From a checkpoint of a small mixture-of-experts model trained on Wikipedia.
Size: width 160, vocabulary 2048.
Experts: 32 experts in each of 8 layers, 192 SwiGLU neurons an expert, a softmax router.
Below are experts of layer 5 (counted from 0) of a mixture-of-experts language model. Rows are named router (the router's row for the expert), gate (a neuron's input weights, with its number), up (a neuron's input weights, with its number), down (a neuron's output weights, with its number) and show model dimensions 0-159. Each number is 500 + 25 x the weight over its row's rms, rounded and kept within 0 to 999. Numbers have three digits each.
Before each expert's rows: a language model's description of what the expert responds to; "comes before" lists some tokens at least twice as common just after its tokens as in all text. This comes from a sample of Wikipedia text that the model never trained on. Tokens count by the router's weight.

# expert 5
Numbers and cent/ot pieces. Digits and numbers in tables, scores and percentages (75%, 30.7, million), plus pieces like cent in recently, ot in votes, stereotypes.
comes before: " |", ".", "%", ",", ")", "00"
router:527547506518540511500447524536461484506482485485500506505505505485475509514524530492482520531490535487487497505525534529501493524455504446479471518459521542461493502533516488500468513546520474444518537498525485525522507463508458478479474494459474502508508514496517502521489455494494531506514492533530479543515479489512530468505505478516514495482532497507507455495519474534474470543513496513490513532536518493441492481508520548493534504511512546523497558499497527495463512453514549
gate1:452530521501470510504522551487489523507520472477493486511497476485487480489493484545501498454470506494512481565537498517452502452515510549489506524498505471513469540475513522494514486483496454489495476530524455509554496527551493512508505520455472489464478496487532571514488463470499530507496476503498502474484472480494542478483493505523532487441495525470489473516518482528507490495548538471517517460493478503462512489517545521458477475552509498499472501501474504491492508504508483
up1:509461494456539532490458478479471521459465483477563483480505484496542489476507441486444498490493501517480492468541480499533489533495497503536494511508529466496498504534445497563496526492469486485494511489494530485503488455520493486523526472488501496518488549513463483521522470489524494503521511457485490473458560490483484536491528534503488487554500456541488521521505510469512484474447497484479508519480467515437505509496478493456488494516485503514509510521502477486513497518498515
down1:476551503511508535524498480462478523520462475504455534515483481510505559534495505497545516516491503521478535516439537534449529484531491530490492473521534522467502499529484469510522475505477485471545511491529479523487503457536493494468475507525488509487547484542534499482480508480484539482484513490477537513505503495534490479489539531523462498435505538451536495505511493522539499501478526463512461486489493504482500434505514488501468492533483478497508488493479503500503481505461506
gate2:499500491546505477479496522495554519496524517512490472482509487493480447533491506506556537493522474481506521502505483427460483494520473485496483489481510504508543514519507480505526521508492531508481477482475459517527507539492538464460490468461491492491533483524493458501472490461488501488534482518540525514533477498519464475452490472489472465519551473502475499432533485531450522511513469485531487475492471525501484500475509510479477524536468460498483475500501486550497476512464501
up2:484492511435501542504493513484521474530550511509486481470507483486533506500487480469523506489488511514432528495514506498485508457528497527490531481509456484483459465500523520509462511494491428456501544478501516477508472475512478535530524490478557514533530467546518476516528500481497485493500535464504494467490504488428477499542510509535494487517525512492508491578491496526519496492484511502469524526477477486494495558494485483498534481484503532501545469498510525482520487495498493
down2:488511477513514490508464488488503495512481508468524491457495465485478501515495475504521543496501483513509506490527522467443519518470463513502512516519530497499514459511513485462506507534507483509506495517469485552482481521522483491521491509500555505441524555488490512497546528504560488506515499530508500472546451506477486544458506506572473509477486496528488530482478462504444521518535470529502511474523471529506494559487481505498513563525472448486483509476498515524524506510488500
gate3:540538466508531442495517508508522537518552521539505485520480490498510453528534472509488459488513508527515534503435484506549510464477486508499504482495457546525515480514510487484490522513488527468469488493470497531494454488517510474508497505482490494559510499470480528489489495502496471518497490509522534526415478495504484503464504518480476466516476511533507536512507511454511534521477497513529513499519521503513485523506523522551488508522481506447478531543524509494492450502541496
up3:474475485515508529497505557476474495523535550502524510508473485498501521451519496529494489450502530499560529494503487494495475508517500512494495517482533541526539499557471517471520534488521495507503460504542488534504518525490496488514493496500490504514570506480470468559477535521463522499529489519472527494470538536470533474497511496510491506528508486502489491528511495552536529500500466494514506511484478511505506495509448500471453505510483535478479562455546538537507512487510481
down3:443499504522466465496497516522517450505458479514525492483473490523474463500492508538507513507511502535512531488517520485497514533523543523478507483465506490538489495507479488490480499537518510494519493537454543472455459512516500531548519515516475497488436530505544498478551509461494481490499519465510531514543475508500473469468528496482498532491498518542525523497498501476549546455517494493495514495497509524487492481504482480522488550506517487480472521504550544514514551483557501
gate4:509481515541478490513495512515511495493532517530502492457436514493460464452542496520528495475487501526505514495487465475530491496494523497504506501500501487520503507518527538509441535477471525452481505483505520532462543484506516482506493466486495499494472445459532498481494493500478499493506515447531479428493469492509466465457500459476455493475530480513537503486527451499506502502462521495489523503530500525549507495521488520465507515490542484480490533443495526473527532514531493
up4:507512501499464547489485487471476535534521460552480511492490512494523478515543490510507457468511490479489506534523476500474462532483458476479536524497514492538503590493503528546493469510494524503482498474496492445487485517512502460494499521519531534535505519501523478483509472454502478492529447495537507477518425499500525502463535534465487480490498486455502500503497466521504552498485519459500507511526505528512494521544500476498530506507493537521509454527489506484501509484502467
down4:495496494502548496494514474516439468515503493536502535497492483517482541462498498523489522507472514519525532542480527503502502441535530482518527474470492507475510447495522530446474490486502479484506498560467490530548478513540498517488485521502462512511539520521496493489532521487500519504503492505510499528513516514477431522533495475523506491479536491514487470500477509480481482459559494493497500548514489491504471511491478530521453492497468559495492463466536476498487440521525516
gate5:490488528447512514475501535549560552495478481467484505479515495504499484476525464479517471511500480514504462480484512508504504507480497515497504480517550493521485519497440489505481518513502509522460497462523502497477518476536511492450423455464494506476518486486503491480502474514498477501509544510524523515461490503520511489527560500536504533516521494502522494476543453497497481480507429482541470481501470525482479468450482462490518484520490490536525494526495503513543496467523526
up5:473464547514501542482528515529486559544502450514507542499469522534515510458493440509495479512528503495493501501476488509500539484520466573496526495450479524514445503534492526451460486492528473487493508510505476466445471464481487539515521466515539492504504485513528510508475494518525515491513519528507489504506483484484503509505518477463510497502499505454508488492523518491487484479490547506537472500503514526516542512470456514514451501492493525504493539521476520519520513513537450
down5:501463474434535495484481487474487487482472501460472518541470491498451478496516490444520491526491516493517514464484485460483477504456498484529510489480507512519464531477515491501494479465439528523505495488548504524486514487531461476479451505482459514500504465537476484527531473504468477504525544500532526479468475489527496527504522493529526520521526515493504528480512447472516482462502507494526504488487467531518494490457482470442480519505484465520493489551495489491550485517479488
gate6:496481544520524523519525478467509527479509503518462504487488537495434508468531471546490491497506491501469500515450514503503541503525487512486527544464479496550507511510491531511486515526506517448490523514539509532482525497485507509500478511468514519507510547495527467505482508461534500485469510524539531494433501555500485492535502472493473498508484453486522455471508478496533507485499514527520484499544502513514512520512522491595483474523499490519450515495456469513488489483477495
up6:508471486440497516536489493466442486476472528482504556503497472494512496480539458501474472475544509504481482484466506510515481538513517480475528489527449471504489482514547557475509530538469531511476540501568547496500526485499527542493485495475514510562473527481493459514509491484531463525509479516500489487483496536518481514505501514521494532500526455521479482515490502498537507478493547496473484485490490507464522512513522531533515489537493510509492490508486498491522458467458475
down6:507526527533468499489498531475515501517481490444522484506487521497506499505471472521489525502513528509537488501537505500461511514483474495509464476492503527463541492530533495494523484492531485532497498448463497514510462509453523519535481537502518497432516533530493527515506466467444494484507518468485495476500513469528497507466499456500504513434469544504504498512486511489471490561484460505497507489530499493513508491485484530472451538495527502551445504472514507546517489544469521
gate7:517534487514503531507485488559490501514517508492500496486471531533439483556507508479525494523510491553524525505485543461554429490495448494501530456491495492506499473520485506467515493536496480463527533522511486511526533517499458488509498465514498529477538490503550488499519484505501509459491488531558479505513524484533472470513465517454516500491494509515471512467499483524471527465513447493468472502477474540464469461512498491510514492494489479512487502451481519512525512510526492
up7:464470477526497447475465485498448496470514486470516535492482482529520516516501492486514520507459504524465504553510460522505511520445516522499539488510519470490525525519456540509496491494500527464499447486508549512493481526500475455474512496505542514496510524492495506526483469497498486476482500505463511525508503486501513533506431476466459495531468492463512507500510467506470481505526467535495454534510455465490500556528507518496513505472473487431458483509515492502499466480488502
down7:514503480489520514512514508535554452491504481512499504545489520500484475513538454487473493495509478476534446511480506488540445503482518487498531480517484531514502482502560501529503515531520460526542526516469494535526510512494509510548456503476482512501491449496497501453515459501506475514513516500522518447514467487531487445484537472513532528483510489511500474518453516480495529453514459505476485479510517501481500494533485513470523484446495516521547502481470534484488512445505486
gate8:528500478501494482482526513469475507503505467488458476496471502509517503472489540502463501492506485509478526489519477501491500492515520463488495437443490536555511514485509500511477507559544484484529470509482510467539485500482509526530478476481519491494526502561476473499504510536515505517501476480549515481460480491540511506520485482467520475489522516508506521487492516493479488497470524496490555541510561453525518521431549500535472536525502472484461507505519510516477499509478559
up8:534502473518492492505491526480480469511453500518477452458505522519500505482487504505521513509500459528501502465519502482514488478499485532508463500500496518466516512527516497501533509533490504465504490468460501518514481510491527447476484467478521473490461479459491468511562489471518530493495486462518527521482460443528497461523552483502484492523482493512501480450501488488483494480510437513586505516529537519518509509523508506560484465487480526531549505499510501446466511488501505
down8:432495475517518492465505491494479528487537497504479522539517483479476512483514481494506502500518515487489505551504509488498489478475501477506538495545497521520431482502487482505455479492513514518505481531471518469470508519533469574507501453523471529558526472506478553505445501512507485487484558510505559484480526536533507460478487463485512479520516520501494494479530515516486497514507526509456516522509493497483512467534528503520547499525457505481453481494491493479533486534522496
gate9:474449466496504513498508481530488484534539461465485477545516507479500510504501525483546477536493515535531495503497530516525467459480557483471511497499500528514538476524513509518506511508512519512502496492505527483537517535493476498479492498458454532491532495490509521504478466488504503457516479530505510523473500485441533505461528497520512504504510479501474486432504493515577518472501539513521500521518469518536481497530478495532440514511496541522519516446508483494456463500514538
up9:525536504500507500502462488507491495513467490569428469433487499528519463505495465548511511521457462509506496501506495521492453478461454456533500481502515505515492507456474522512500508491504521556495516518480490486477529495529503502489497506554492523506484472485501499522477511458463487486474434463490500516516507506466530490508531520493522479521511501484525488500510494523495516491531453487460504537495503484524532465500494511537485523479470493508528494497501545501532470462465559
down9:487522477481521480472502492506514520545509503510493497504533459528508546505482527538484513476458538539522505508456487464518523479538503529480531504526532521480501509510500448499509520469485466490524475469478464474500445498492482484521472478510480495526480470476420489506527451490477497527454537527488529474498492511520497473490492488470464479550493501519494500487508539458546451495511520485520486456529491538516450510485521477535500520506515494492490454511506526464468496500505479

# expert 30
Noun suffixes. Word-final noun-forming pieces such as -tion, -ation, -ity, -ment, -se, -le, -um: expanse, activity, illustration.
comes before: " of", ",", ".", " to", " and", "ment"
router:494505463531465469498498482458477568462482492463479490498495512525528493542467512476476508512521503487467526509496480476511518491468509507521484487478485525514492510521486539489491540519469540504511498460522464456488494513503510483497482477496513487513491515491531524490510488489552454515527479538488473496468479517460503454509522503512509510490458499515486513504492544516463448516531484470468558491511535519478471533519500469520494486539519505459469453546505478500448524496475561
gate1:467458499473528462504502485468478513530490515503513534516494490494499528520476516483481529499484505511524485498526537506490480470516437495521533565566503531499552457474479507508489469486538477498541474472499516499535485504452519506488490482485509503465538514506513528511492501466502503494520505513517536526524500499546487501490503504481489471482515482495491520518513434525500503504543474511467518541473469475537459509483526513506453481495516472514510573472510485536464507528548520
up1:483495498496508479494524479524449511476529489472518503495543504471502472483521526519505481481477516505547466539484496492483519484494532470518507500459479524448520522518483481525525492523537479464507509469531494473496513509498472527513485499562496533504482477493532524438454528526559490500510495498476493556489538534507452472500546543505513556492493505492512435532536521508488495511493493464541474481511480485478487516479493538524496459464513493501526518479493463529513517504524515
down1:483521506545521497494470500524484569496457510499454457518483516505506525516500494520480511527489482499456499516524476495474513522473542505499488496489487509491472478493505522482500470505511510476503436497531481496511458488503458483483500495511528526517471492489538486508529456557474456498509411497477496491530488496479507496514471477489523505522517495483480541538482491433527504531481525511525484493530472480520507523495509535501512516471480497455478494524551520448485445477487463
gate2:497480504518516495541459527503483476495510444470515481453494491457489496480504530479555472471524534449464479457495516463541507479507502506531542493481490526548478499484460482563506538479493474502526485452493484461520515512522515492498517470478548486490504472494500504503524524516509525464503514459511461511471479499477523483479501510533489447505534504529486476533521529468481515518494450528511478501455465511527520481527490522526515539504518522491496495524503527535535490480509515
up2:527491507435534504499505506492471469521476566541512478533488511531479500536526495526486475501539482474490511521491503502502473447538499507509469535509488489485456550525481501462494494439528508470540501523535538507492519469511485509530506515504515493485449503509521512492514522460488526528512514514492533507493489512532498523510537515458493502511434515509524490496497516484515564481501548498482502524525519503537422488534454484498516507496556508510522497473508504499474492497490493
down2:487519483518489499501476520525494499505508473531538483494526520474508448457540517493509482529526501527518499491538526511489520544488517494541508443514495463549536426519506477509472477530513506504512508486478523483513527481496466463510509493501522503489452489535494493517509474457497455486492509517499529480493572534482470520515479480533496488542536508502500541502518503474478458474485509485509449480556462456548533517515506524478488521491500510494509540540528483495521513495529491
gate3:526518467465489511504582490547479549523530503496485518522508507542466543482459505488529483548496479522530541508507514536488522493522490533483493473490481506507485556465498529486496499510474450553527592485514484501478535493509473488506510459490498509515514502511513520507484470488500507497474509499504479516484433523484492500510452466509498490505484488511523534485525525491499502524495483519534521499453482497477519533444494484512490485485485528504487504489461497491534491456533515
up3:480507523463489525532502477467462504468509483480515484496503487451467485456490513497474490513506490479440509506483491526490474526553548495477522489517493493468512470551488521499490455507481506446542491497541509474486494541487468497508489532471542472508501469472493542466532524480547498487518522552521487502497522480520494471488517504478490487536475526529460452457516484487529489506520538518486519511529518497514462502536487495492483504493492480489505469530494556522476495520478566
down3:496544482500510525507489488495513502499480458513552536493536497478432504543532444518498490452491493483493508491512524475462489497519458515515511493502477572546478517528448522484514518510534509487470478486520491521461510494519490477520461465492498535517467523510483501512494505530498480462530497468513545512516503478491525500505484533507498517454505545469513483532502499503468502507452474465459467503489494491531515475513516449499494496454491540490521477479491461527543524517504466
gate4:533535455499518474483456516522532495484532518461472492509487496469486496502530454524489500492549512487505525483477459549495510524467506518500473523451484509491528496494486457526513517547476518511501515503513489536532484499551551527513507493528511459511494520490506541511517505453522509535492524489524519478451505483516481466525508479545544531513509482513492478490472470487483510503528546498500471487477503470478506555550501451495499513501524539465472507490435479500517529522502503
up4:523486480524489453503558536514525477515536543496464531533480462488464481503518503481481513474500481513504517504469519510512491528507512513528484475520512485491485486514486526503512551496494513521492539523488478490494455484505531496522500528520521476542474502515441526492472487495489503528505505572528548524479512517540479519429500490505472495474521520548493477473522481485481510493472487519516457473508558491477499471565516498511496520548514456522485501514479463525496492543497478
down4:462518431487513477498511524546501537527533465524494527493555521562489494502484480482500473501470549536540499489505489493481457456449511490468513505487509510528511502509503528511507469544526523463475481520469509500468514475470465476553457478503479525498541493512501459514536535516537501484517525487513470497510500495486490520486524530491496446466464484490502505506506538441563490509496474488485484517526489503494502515493486508511520511531502525466489496525493523506530500527504453
gate5:533542493509483482462459476539471553499442473507499494485492528511535543500494456478492526451522517534478509458517476498456495450527550523506506503472558521492512531547525513461473518483513505461489502512526484480468530462509530490526511535504496527519492512513527493492459510495543498525496510523449504460492501493492513531479471489514516470512475518465524494501497499535484473482513459500534485495502530487504507464480499541519526519474544520499510495522478502499538512482462473
up5:551532507525487468542526497480505514501456493498485533490503503519480476550465493551490515530520462497488474483531525529484510543489483511478477458491525464547499544499468504495515542500490476477494498485501502476515502499549468466537494498511531457480487503485464489508513515526478496522494528449516520523507519488497498497514519522486484525525505496477487515509528501464486519536514482447504479433459515509454458545470507465490508472528477437519508505530467514452513489474495489
down5:512449485526532534497532532540526498514518455458500436508484515508524502539496483524517445484478529437513496482462515462476446547454464555477494492462514497480516512485524489498483469507489521535548474492477508507530491483473513486528490441492512480511512523471465508495497458494512501482494537526459482502482474499503540449490493494484472545483485496483491463496472524505510489505517471491525505520506477478529539497495494494491475501507484537528492534473495520479516495463499503
gate6:503512491504504507475549515489517487539511478486528525489548498499533497503472523518479507473457475486492458452449459522448488535520518545514500496495459465511499495528521512495521473518495503445498538539489471558506516522529510504462498529457500566441513497455472507506507466492503509471530483515492516500515475451533480510490509457545485502478514501506507496522474510514521494474449503448475505493523501485505504514524478483495503472476483496519546462470480523492471512482496512
up6:502545542487498501522465467503524498553471503521477518471494509544485511536494533501501479493491503525497495467475473489545468436510519491545505464486486479509515537525470524505497480476524521500507512505476488486479557484496489516499484472522521445457546491517515506505493516551490514529496515539527484486544499512507541508455546535547508492498510475491471465542480513557519460514508540490481486519533502546512529473533491512488504520463513500503485505496497476518467497536488462
down6:514494547480519527478489523510513524493507525489464503469507479442492499476477454488526527497513491469479489515524494500533505489509483505477488518446503497477488446495471434534544536503487493491510479454523548468485509495500532516498503504520484485540473528469505533497551480514520459511522515458538498497479522516485486482509478520465478485514504513543503484451500499510525488485515519549489452509458544515489505492518519535462550471536507544491508474476486524514515449522471488
gate7:524482470540524517473526495484510503512494520471503495508551533509489449498491503458517522515529520512524515483526462483488471497518458529493512496568507459518468486474487508453504483505527531509486508502502463457504524467450495474481471509459479517468487513507498483535482468526491471508499475476475499474497532493472524508521475500533517505504486518515525500491494508481492531547511476510532498517453490514494483530499414488511572504466508461482510489489562513478553507482476505
up7:490532552500501512474510512494493495520519485512518502478500509512515538496531463535499508492513544490486464455467510471488531511501482489505499529467495527540487545503480537499466500504507524535503513551499528523496483487579540508479504487527487500542457474462471508474508472478503533534471498476506503488524502508547479482482492495550526497523514486515471534504470438503455487470450491465532495493524465478505482482451570492509488532530478500497475500506475479522471518495516478
down7:497527480478462523481508457542493513487463563530537547495495514495465452480505472503515487506488496507490481514487519531493428484457529533516480467492509490474534445553481485469490485474457497480496485478486513480519463560504495490506531528502488499489505524495522529476473471468500499473508504521483531490503475465495498474482522478492505548484533483468521465476503521512510492526510475504436501485520523467509547510520524526510472522505479540486477468494499464494451512495530516
gate8:488507500511530502484500527508512474529484539505466503507445545499472505485460492523515500472504529500483515502516501491522485468454518496542474481479485503460557505506525505480498490535502565517501529501488508450536456510529523442512514553502491538511520518522498498475540520499509514479487533459470509458539483516486496455508490441477479498523540517504487491511509529496507483525492537514495524577507505487480534483520497502465484479493467520474491479509449536534526493481507472
up8:500456454489495466524480537545496466510495532506508516485505515496504487461503458473501562490488490504520469542484523477501482451495543519478486502548532444512466471458517499501511458466519479538519498459501467501491512505482516495461490503490502506519499486521491554520497511528496487469501533484506512507465508515515473503494472440486526565553507475496540511543481482515503510471494466498481504494443481511463504503477521527487518460467468488474510474494482504516485502509523549
down8:505528513487483489509493523541495542525493519525489507505489524505486517559458513483557479526526527526494525470540509517505491510498502530518474504515477527495554501523503575514500555467513486495452510483582482479470488492524542482495469459515542460526471520476511480476482498509497491486482518532501484504502553488496499507483520550449505496488436511485491503496486508489511482476512495509529495470518506477520495512517554513498511486531509507441474512511462506499490494537503474
gate9:518483492494541513485507521473496532486497493503495465504502533457477448473487508482501487521534476511506515499517539508476461480529510476481487445538504536517514525524488493528495460452495513502502478503493465560517490455458524474455502506447518502513498490502510550523502523489533479529509502508529514508496460490503547528483469473559531491519500452503496527483471522533488473510473510466482512524535489530503509484463493513487507466508440504489496488497534507466497507524468576
up9:470502474517478478460507513528498541530455488494495492512474518478518468535543480484527522511517531518497556475459513487555492500478488511489500511505491503491525498456505476469519503489509500488523529525511545491487503547479477557517490500492477498490542514460508505515495493509480476526531486489491519458489558551503508476488498541487517484516548481516509478526523462480441483550451496506524510494505500555502503494524566507507464535501505479494522522537506507487562499510520526
down9:525534453506446499531495536505490480506473525509498515516492495498519497464512547533471527459520489533517494529516532536477469529501477501489498540514486480531477497479515497508508527497496475527508490519446516474469486484505479513479534522494498526431529501507506527479508474500514545518448483531544529470478494469533477528509519487482476448513525496435481503487493537519509511471553521471473522522494514506487520527497492497513527541498498529505465525504518546509538552521532483

# expert 6
Verb and word endings. Word-final pieces like -ing, -ive, -ide, -ring, mostly in music and film credits: Give, B-side, Starring, Running.
comes before: "s", " to", " of", " in", "\"", "ton"
router:509471490480489493473507445528502486531516476545516496502527477502482517474530465489521501497503519531511467497539489513492526499443510503481512474514506551513510509504483473484488539491527533531458564458519495478477496475523467445517488490518523509507471489518504487503485510518553469496513453515444501471468532548516470476510477483541522552538511488495473461503525482503480484468473527490523462533530465512532485479457470501503517474492538502474490515542482494472490479484497491
gate1:516500497534522461496488527483496544490472462549548497502474478493465490498520497490490496503492534508486486553509473481520537493487488495497558546509506473503497503481519498484513520507484492544490539501536506523483515516511483479521497463492517483474484484524557497471510485526489527480503472486516502518483494502481475486496445528496454482485492516483501469503506538563495499510501428483476456515493545484545558514518481500472535555459477510505514513514525498541504484443528536
up1:476479490480449539448558459483488495505476508501488508504450490535540500535474544519459488508472540492528554460502483506497497501501489506503488502469493504569496506522477524515519480489515494492489472473498478500480493503497473510500507527501523485524470471478477546490518487508490514515518484490481508547492517485466512439493494533511497493492542522454537511507528477534440517508490539481501477509503537518478519518476497528525481459535508478518492525541478517509516535565482462
down1:492512541477454485488480482466490467516521498535502481495539466508492495493471527510517494502495489489502495496543471494488482500554510501511481483504505571481459517503526518485460505490537471523543508494501563473511493524468470486481521515496477529500504473464484538494510501502528486510483492551471563517480483508504482554471524506508505501453494510524499455477515539483545533515479499526525537487462504489518481519452506460496456487455533487530480449516508493524475522534501475
gate2:515492536504525534515530482469496506521529538498521490499493533500520493507462491470469534539522481453470494489465503536508578541505466497456536515526518536517494507512531480522520530422516483524515511530524446553508494484505494485496500459509483489519492493517539499507462522489510533492506500488526497503533490529487517516505480551535465515500507486477546453482503523474507479520489501507521465493502520489519468487525503522457533524521530459536476524516468503496510497453491485
up2:537484493528523444486531503511493499487474465501489490503473466507529528464508484532489543503488481544497559495515488503487504524526478499499474511492470493519527543495465497486486475486535463470483534534521523522517507511523451487496508471521506554512448537541493460498532514561514509506555457502505538523485488532504468533469553473489472520457490525515480486489486525472522479509508496507490509481477520468487516502500476511534487533520494451485527507480513506492543449487468515
down2:502509456497571489519467549464491512474548490489506500502492494498430471545468529485464486505510499479489491517489493520489464510474501526461494464503498439511507485483560531507480445517488494488549493509532496517514532524502506492525493535458483480529524499468472505517501502502510449477460536452526466529533527495523491512506515485500498518508493484486548502462481486544549486534530508496519497494503480501497456483483509454495527491525524515498475526472464470480492500503503494
gate3:495455517492526520524506458522483540488510530503497501488520440510449498502513521516524526499509495525510467523513481517522497553480493456495494530480466508508525507492491495496523500502514532509487452515468542500488529499471470472479519510520561533479532501499487465521448467533514502506473493504497508498508447495460517502496499514535448471568519474477490478525497507520509496543528476453525526498499502549549478505508489477503512485570517472471491465511477554489492490494512498
up3:544495445505495515538471551560508538482505469528505471526530512514485451505482469519507499490496551511531493484480470485513467535503502559541489509510523552481490507514499503512525518555528503479501490495524535515493536469508528477510505515501520528490513514485508507531474508528528505478504447497485496495508494517503490472506530436482494496522521513516429520457485534473536506509457530491506516521518486484523486488489491462484486536508485484467507476535556492454500482488518517
down3:483510505459499465466474455534485491521518452535514484460522451450495492513471507505482492508518473467462492461496503476505494478489509500461506506491490484521489456468470469500505481492475513472467456534517532472440483508480527496523499475491467512490446543497523495505502517521476522504486473514512484511499533522504474465476519503524513498478535505471491495527517500473496481429471497493458443503462503525501535528468502502501544494494495533511516508496529505556518473565518491
gate4:456500455504472486554494482508520513469512464504481437497513489444457471499518514487525526541487486491473540577492493471551477545502543515538507487475497448475482521506499501512515509454516488506522485497536497537486503496525496521484506498483494493500534484509491467489456513484510502516510471470481507506517495506497465534497498511486499516488504528496506533543516534483459483546522507517475457513509485497490504522469540490440539488466465493497519534469506549506539506483509522
up4:488515474498489524525526513517513487499504467494490499483497475530499480505548508458527480475468450489486540479502504496471491494463490558519453477515445504501499495504514471526461528536506520497561513519515470490572541488475483505506524501471469487505475492462455493518534495477475471479513489538504466514504520535534467460534510480480493517495509467480522527482474456444487525526483522459484512530502491477484498517534509504487532508475486468521455531522474496531535506517470517
down4:471538477510540501459499481514500512537530484469483483468502500520481477495502470473538492522520482514492514501514485468522517512504530573465513492491454495466487511488477456468511526498544465479434502506476506516432466474536519544478487491470499557495498479471532483482517493481512510461516483526517478542550513472501491512482513500484529507496495481494515503535503504540475538505533515541506496512517504478469494511492533539537472538530502511493503535471481451480506526476521482
gate5:486512475465511502515501501457506471499517532487546470530466463458509491460530476487477540466469477496468499501498507494467518527501498548502521541504499484473472506518431450498532461505477533550464499521464502453510537493497503534497522497513518485505475519525538496521488490498511491463514491482486547506503515491498474526530524532563506518495518517481452501493514508449501513529484508491462514495535478504508541509495463467478542537494480527477524497479475457474493521496472469
up5:487463511535477498500496516510502510518520556545437511478506466531527492513505469482500502510529509500476490501484515472489486534495496506468474491498486488498502507459479499490486434546458523519491502505523532514529479481493490528559509472518482525505538471526532506464491481476487515491515509510454463541484490492492515549524515450483554478474532540501527502472485450530504520519460502534513483467474504465543558499491539482487491505498519522504532493504446487523525531485486491
down5:468495478485544514497489538504488476531504504502489508499509455501518486480510509487498557517447508540495503515493527508473491532495490534520452463520526478524524552515512507528483484480486496544473498572499474537483497538501509481499489452524457482499488503541483486507552467484501487501508509492526551529503498495516493470523518512495518473486471522543509489513472497515522492521522459523463501464569496464503470512543445522493531512528495513437473537495512515482480522519505501
gate6:482550470491483532493527499464473502514484517509477512474518529483494546462472492478505469509499495499531497451540506482545513508518486505483518516497478514506526485502474527526508541527462548547508468521529476511510459518502526492501506486502495459469446564475490509485484515489531493546502547491504504520494470502528482509527504549511471489473503476507518504510506503519509553467539476495554496489517519470508504428508499480493473467506478493549489487516500484436502545494492464
up6:530495490481450519462478475510529508505498514493494543481477464527480513486460494491504523493452441500538517554476513477481522491474522515495527545487439473498526534496470473491479463506464484498507488486469518537517474504484488510501533501506469521524537534524531505493478505510484507522456492513518472498473484495544473483483499516481532517506548554501489482530511506474543474518477487459505517467494518466484457525468494506499508513532523492473478536538483536481470475527545461
down6:487503490487501478495511509491484514469483502536520497484535528481499488481489513529489445478507451467458498548515497481475471556489478509480443459494497495507514501514525499574548521508507532459466521525479498507502506480490514497495506488475476509496547465494521496534538444519511522481517506487470539482489475471521510491489511553496515497527515475497536528516513470530483510486493560483479487512521475531479504524493510494543493492521488524570499468525548470550525515504470509
gate7:497489515483513494502508466532524478503519490501483512505505458506532521493456511542469503519523529446517502507455504491542431501505457500486496495538506511469564518492490497515544534530541514494494513506521503427518526495536495493509502475516510502524456497501483521492519504483510522487506491503485528507502525481516474543484478465497487513528520480468478533496510480506524503536485554513473525536544557496525458524514451471525508490522516516480489530533519442488543500496539526
up7:494538541474466513530522457520465481513523509505517496493495523491549468518537529463490542471500526482491491484510475496504478489499500458499470468503482504489496495506491513530484458561474519471495487524479500520510473505499485514510523472487507467518530490481550485467527533494504471477491458526521481487467490525559491455481502524446507489527459485468524484437452556498450544479507486488477501521541464495508480487490486478492539533484526532521530493512497465531514505490494494
down7:497499504513523524499450513507505534513467499506525519473529530482479479499513524499546508478472539530487479444519492476495462524491478472454481479484493525480500479532501512483492493446538481474491445521504462505504513513463483474530484469504503550517527492479484468468488521525478529549492506473521535548479523510428538484513494559485471505528497507498542535515503476476501511502509472460491461489539474515506503485535528510511460512520520504495559501453496487494523499500483503
gate8:543520497514487549542524466494524502478482527489521509500544469507491487545509526504504506467499497496524517490520479546507524490520511485469519487484493495499519525523533496477482476484490526556484516553498552498524535484527503489486503514516482530484501471501556501484477537518492461487481507489521474542523485505496528520495486506485528458532482503499485507462459534466471504496494577526542458467480554490508492468426530504488496514516481525491515546507490516510509497554511471
up8:511521541526511504471513503526516523476501534515467541522449515517469492512442494489513531470513455472504523514493482495484525523460510496486523479495489490517506487504495487519452554499494538516528514470493496480485495450515498493435496486508499456528533486530521479508519507482551446460499439539526531497511501501501532507518511518499522480560478510495494465510534488439493528479504460542497474448523530517495494477500499505488514529491470446511501543478505500497523498490498493
down8:481520499478526437525544505494471450490464432509504489520478495464452500446513444496505507509495514476503509495527502538492496469484531568484490505487491477535491503506530495493481508562464504497479493529514522480491523519468520513531481476503473477478516503490508499487483483487504503527516529526507489497513490494512526541467519483509580483483456478518481528510507501492490508469438511494520516519513425495506495506553523507479524511495486540512460519504492491538487505496527522
gate9:520501477474491484478449489493530499496460503535585496493507497519506458531503505499499484448497545499486515525538536481513527516513481465533518485477550492471516493522493458491466522492525514501527466504512473505484471463519536498511504513517469462480535518507508510497473489492491499530480482503476485485496486530471494510509484511502507520498453531489542486456497526531497453467455513463543470506504518500508532487455452473461507482465448508465537447480530501512506479484492513
up9:490525540504494453507540501511512523478466528525530471516487514478506509488510538482501491502501513531493467505493483467504439558505478497521542516483518536455527488534516488495472537507479506522516483501523496525475518487526546487537519498523536478479505494516492501542521515532531493500483538485534491528496500491547486535511529512491468520489537509511527515516470497465494459473406499491481483519527497485443495502496533502452474524497468530474522523505521496552547522497509487
down9:533473470525528498521467524516520520534521521505504528491485450524516470537523487476485474542503515491512510473492496499488500487517471481490508522477478484516474493489473513453495499466475528515489502546555460499512549524513490521457494501480536483486503480516495497513504464493448520515468467488531512488495545507471462471525505504489534501539467563497526480487511511519457476473501541496497523506549486466512493538512486538485479439478515494496512517545438513472478484453500485